Below are experts of layer 10 (counted from 0) of a mixture-of-experts language model. Rows are named router (the router's row for the expert) and show model dimensions 0-63. Each number is 500 + 25 x the weight over its row's rms, rounded and kept within 0 to 999. Numbers have three digits each.
After each expert's rows: a language model's description of what the expert responds to. This comes from a sample of Wikipedia text that the model never trained on.

# expert 44
router:497524485539493494491504517472515486554513490483482507485525483483563510481460519490486507517473504500554498513546501478530518506521466492507500525532539518468486503501468520467477522497520531
Description: Commas, clause breaks

# expert 23
router:537529447524505455478523501458462466510485534498497475494528494465536495464479466479481499501494512466469509503538548492501530443485451491501487482506525495454492472521479513509497508517527497
Description: Hyphens and dashes

# expert 26
router:520511466522465519509510467472500543465466468498517476501491463454518517486495555469489480528490471510517511504550495498480484474513477480539490470536482539470534497488472496461509496522466512
Description: Year prefixes, months

# expert 29
router:467536491539509529510529483477487494537504499514479476485509508447550546482481509442508502498497523529527551506534538509521495469513495504542519530479481519496521519484489520496524549469507482
Description: Section heading markers

# expert 41
router:527542485511482483491501496481432515485460477493475468519552463491529500491521519486527439522492474476503490495515563515495512483510480450567496500504469504500533496525471536487489501526494497
Description: Word-initial stem pieces

# expert 53
router:526551467498519465490516496438499554504500481491462481511506461481539498514496494493480451556482520486530494494509532513505541451516512496511514533545520467502474538482488522490494519479486525
Description: Digits in numbers

# expert 61
router:493545482476482548547503486476474517480489474487481464516517472482534467488492482472468486514476494513523530484520541498497536462522489466518476503508496511478468534507510513493532474504470502
Description: Media and award nouns

# expert 46
router:466563464503486475465500479483472477523490491516496474489510478480476496496495516466465468487490530471502520508516527515496461450513486494550462537548486499524496477523481536470519494505481494
Description: Capitalized name beginnings

# expert 51
router:503553477506480520477494461472454506507510507501486491506506474494488487490473513499479468484494483488487518451523522523525529463532482483526501513510532498502496530541455477502485540510458469
Description: Verbs after subjects

# expert 14
router:554537429508515492484488546507481502527507511458505477491484468453520520480536519485499483512480476490523557507536525554469481495505480496561488497497499499470498531501495499504507505502502495
Description: Counts in tables

# expert 34
router:525501459519475476472471523440508495468507454523482519513500480478513496524501516478501487497482492495520453527553511535473512465518502504510501530505497512477506516525493504489519541498485565
Description: Prepositions and clause openers

# expert 49
router:490528465522471492488515466458448520552503512475519504496505502515496523483494515451516464522527507491516531525533503527497480494538474475539512466500511477500508500489462520488481492491537500
Description: Word-initial fragments

# expert 20
router:534520496497481505487510525493501542503513481493517481505498491473508474496516517464472495516493470499498519549490512488456486518514507466513481513552493494477481511499509525524494512475500514
Description: Letter codes, fragments

# expert 39
router:477521497505493466517517493452516501523462487531510467530480495495497492480469493479485475518455465495524506523498480516498496497510467479531496498488495518504475512515493508503503478505499562
Description: Common noun completions

# expert 45
router:547533495498505462512481457434486542505489499498483461515507489489535501495477483451511492550472490503514514474514544499455510510515480509544495503537482517504508541535514506493467489545532499
Description: Table cell separators

# expert 22
router:540502452509487485489505491453479496489550529494466512485489490474507503490499539482515489531491500496517500487543489480506542509510498487498516528529507525512522496491477512456488537472469543
Description: Row-start cells, person pronouns

# expert 30
router:473509503478503484511481513460469514535506478479443441516527511497512502493496485459479453485482463520483499519496505530469529533497522494553532513530498481525511492523500487475540511478504457
Description: Pieces of Asian names

# expert 4
router:518504471522523510478510470448456487531492461494533487489515444469495517485495521473503478539495516483504491503536498468440517470532482487516526503526492483517515476514448477490519499496513506
Description: Table cells, article subjects

# expert 21
router:574536518487503487512455479454462494491522451479493506498492436483479509480506512501483480495492493508525525510546503557488493471522485509541512538542490541518502488507468474484467545513478499
Description: Prepositions introducing phrases

# expert 40
router:517514496523469506513489477484472524546478495454489481496525500463503502521492504490490515558478465504548494484540499464476520508541489497516482516474490514486500503557499521508465521514508533
Description: Cell pipes, contraction pieces

# expert 7
router:516530508511519488486469489439465510451486518509514483525529453479570491529470503476541456485501516539518469492495514490479544476484504513510535510533506516491527504511498509493526540525487520
Description: Dates and coordinates

# expert 43
router:483546486487499490548517508486454512537455467530491515491512516490464488535501486480489471504464510524530538525552462486480521475490500475533469530534467520526493500515473496525522509512514503
Description: Foreign-name word pieces

# expert 35
router:505531494495515476475476516486501501456500495527486506485516520536535504506513525474496484470491467503492517537481492477487538437498511514505493529554527523497529534504491535529496481509490562
Description: Capitalized name pieces

# expert 37
router:512489467523497467513498466466518501478497502499500470502499456514519494494455489460441499500491447526491493525523509552416530495465495507527525488529477504464497515503505529548496484481458484
Description: Prepositions, US, awards

# expert 47
router:521497477505496524495496506491476515476485476498505490482537492487516506463491500472500480517517521479533524516523508557481517488485495503522476524514478508533490507511496507510480500514487510
Description: Infobox bullets, proper-name starts

# expert 16
router:533547461531503479500511505488478502504504472512458479518531487488538464495511488502451501531454499510537460519527483517507533487542498504520486533496496502501472549528528489482486516517500502
Description: Final digits, word endings

# expert 48
router:490500511518527479555484483459502543520549507505491510536533497524527515495505504477491442493487493564514490519498526526463524500500458476541526537532488492498505482475510507513486554468486533
Description: Mid-word foreign name pieces

# expert 19
router:495511463501501499513529513469504517486460485505476454523501475495504485473512512495484511511472521501532520531510513489476506500539484478539532483524494512501510536492500469506503499503492511
Description: Word-final suffixes, closers

# expert 27
router:491517479542487499477514469494455533533495467521487498540508481468518496466507543466448497523471497552516510514491525478484554491510506521547522535499483546488485513473517493471473457513512487
Description: Foreign names, fight results

# expert 25
router:492510512499508453478523465468502515518471484515502509507487514495533490455511494470474507489487488511475517512501525512477525496496481514520547503517499478496510504490508524462527512469480494
Description: Descriptive species prose

# expert 24
router:514531450508494502494516491454497523521533491538528506498486504452461549498462521454466500490463541491529527506522503544500508455511472495547529506503485512493481520501496528521506469495509529
Description: Table and list delimiters

# expert 9
router:501526489524472504500466501484479514515504506508512467501518519516546507467519507484516454506470503545519469502519503553493555481507441512559539526511479499487525504478488540491512511475492486
Description: Mid-name word pieces

# expert 57
router:544501483521526503512473482493498506546490461513466513493524476453533501521501503480462499495480482538537560527531519498522555459516486479540455518533516484491531497500489545486491498500501533
Description: Table headers and section titles

# expert 5
router:478520508473490524544522465476436527519499498500474493536524480495524468476497506483476472497504462523520488507501488500495549505508518492520522536536507491502492515507507490503525496449481501
Description: Name-final word pieces

# expert 3
router:536552486476503503490495533455456549537519515478470500504507489484548478504502484497485490510492505503557516508527515566549496496498513490509515524487488507490492543495496480483481529518482492
Description: Digits and year endings

# expert 50
router:503518474491521495484501483466488471511497443492490502508520492493498531524543508449503455530507528489505489534500509538455536471502489428503511504538489467515489519498476516483522534513519477
Description: Prefixes, taxonomy lists

# expert 0
router:535522493521489529519478514458467549483490487511469488542490470468564499498483499493461473490480525515526496528538526523487537472537505469520475528512483536511514556498509498492486498524490507
Description: Name words before spaces

# expert 31
router:481524477533507480490495482465482536490473465526489491493483513478524471504490485483495487490487532525514478480526540503524498462555507517490497469519486517506529494492488493512450485529496474
Description: Sentence ends, letter starts

# expert 33
router:499510486507496517502540507476517559524512495493508481516530493473525503491493485500441416480493455521491491528490510540491492485490489528512533541475482510481512527491480503521520525506485520
Description: Word endings and suffixes

# expert 55
router:498526506501475515540509498437489499491482501488510511525492520512488508491452513501490488494465478539495512561545485517470514473517489538500504519486498509516493502527470501489456544515482497
Description: Narrative action verbs

# expert 8
router:498500518493488520452475468465465499515493504492487467523508492438485509486480509450463487542509527501521524507525548543460502451470493487519528513476481502502514521527460527473491539493534495
Description: Mid-word pieces, in

# expert 15
router:511558486511518465456484508460458494519522476490489499492531488497502509444490527488485421519482494516507517513532500519487483474493519474516487459486494522537496514492429491454471523498473485
Description: Adverbs and verb complements

# expert 36
router:493550489491486499491516507457483490500470479506488516491508487485513501483501515480501422485465487455494520503526486495503499485495456473543486484507492512563511516520447490442488544545488520
Description: Capitalized word-start pieces

# expert 42
router:524506492520474480502528510482455483531461511528508489481494438518512513489499500481483500504497459511524517488498491537516511482509478478544470509543464524504505536506480509478489533522515479
Description: Short Romance-like syllables

# expert 52
router:508471496503485476525457491478469495508517494509483484517528481532536532511511497518484458524501498509477495494493515504496507467513471483523528520479520520509532489528495551519502494473503496
Description: Mid-word lowercase fragments

# expert 6
router:513519453501491470488474517457516536547493488543493498526502492500503513490451510487477481506485488515530515508529508533496526494477488507509509524484474545477512513525486516478500504471499506
Description: Word-final pieces before punctuation

# expert 12
router:538513453533478482509514510499481502474441506488485504510494499451540488496485529480475485533475455518506556511547540447506498472470468491521464502513509494530478543547468514499510486520468479
Description: Articles and determiners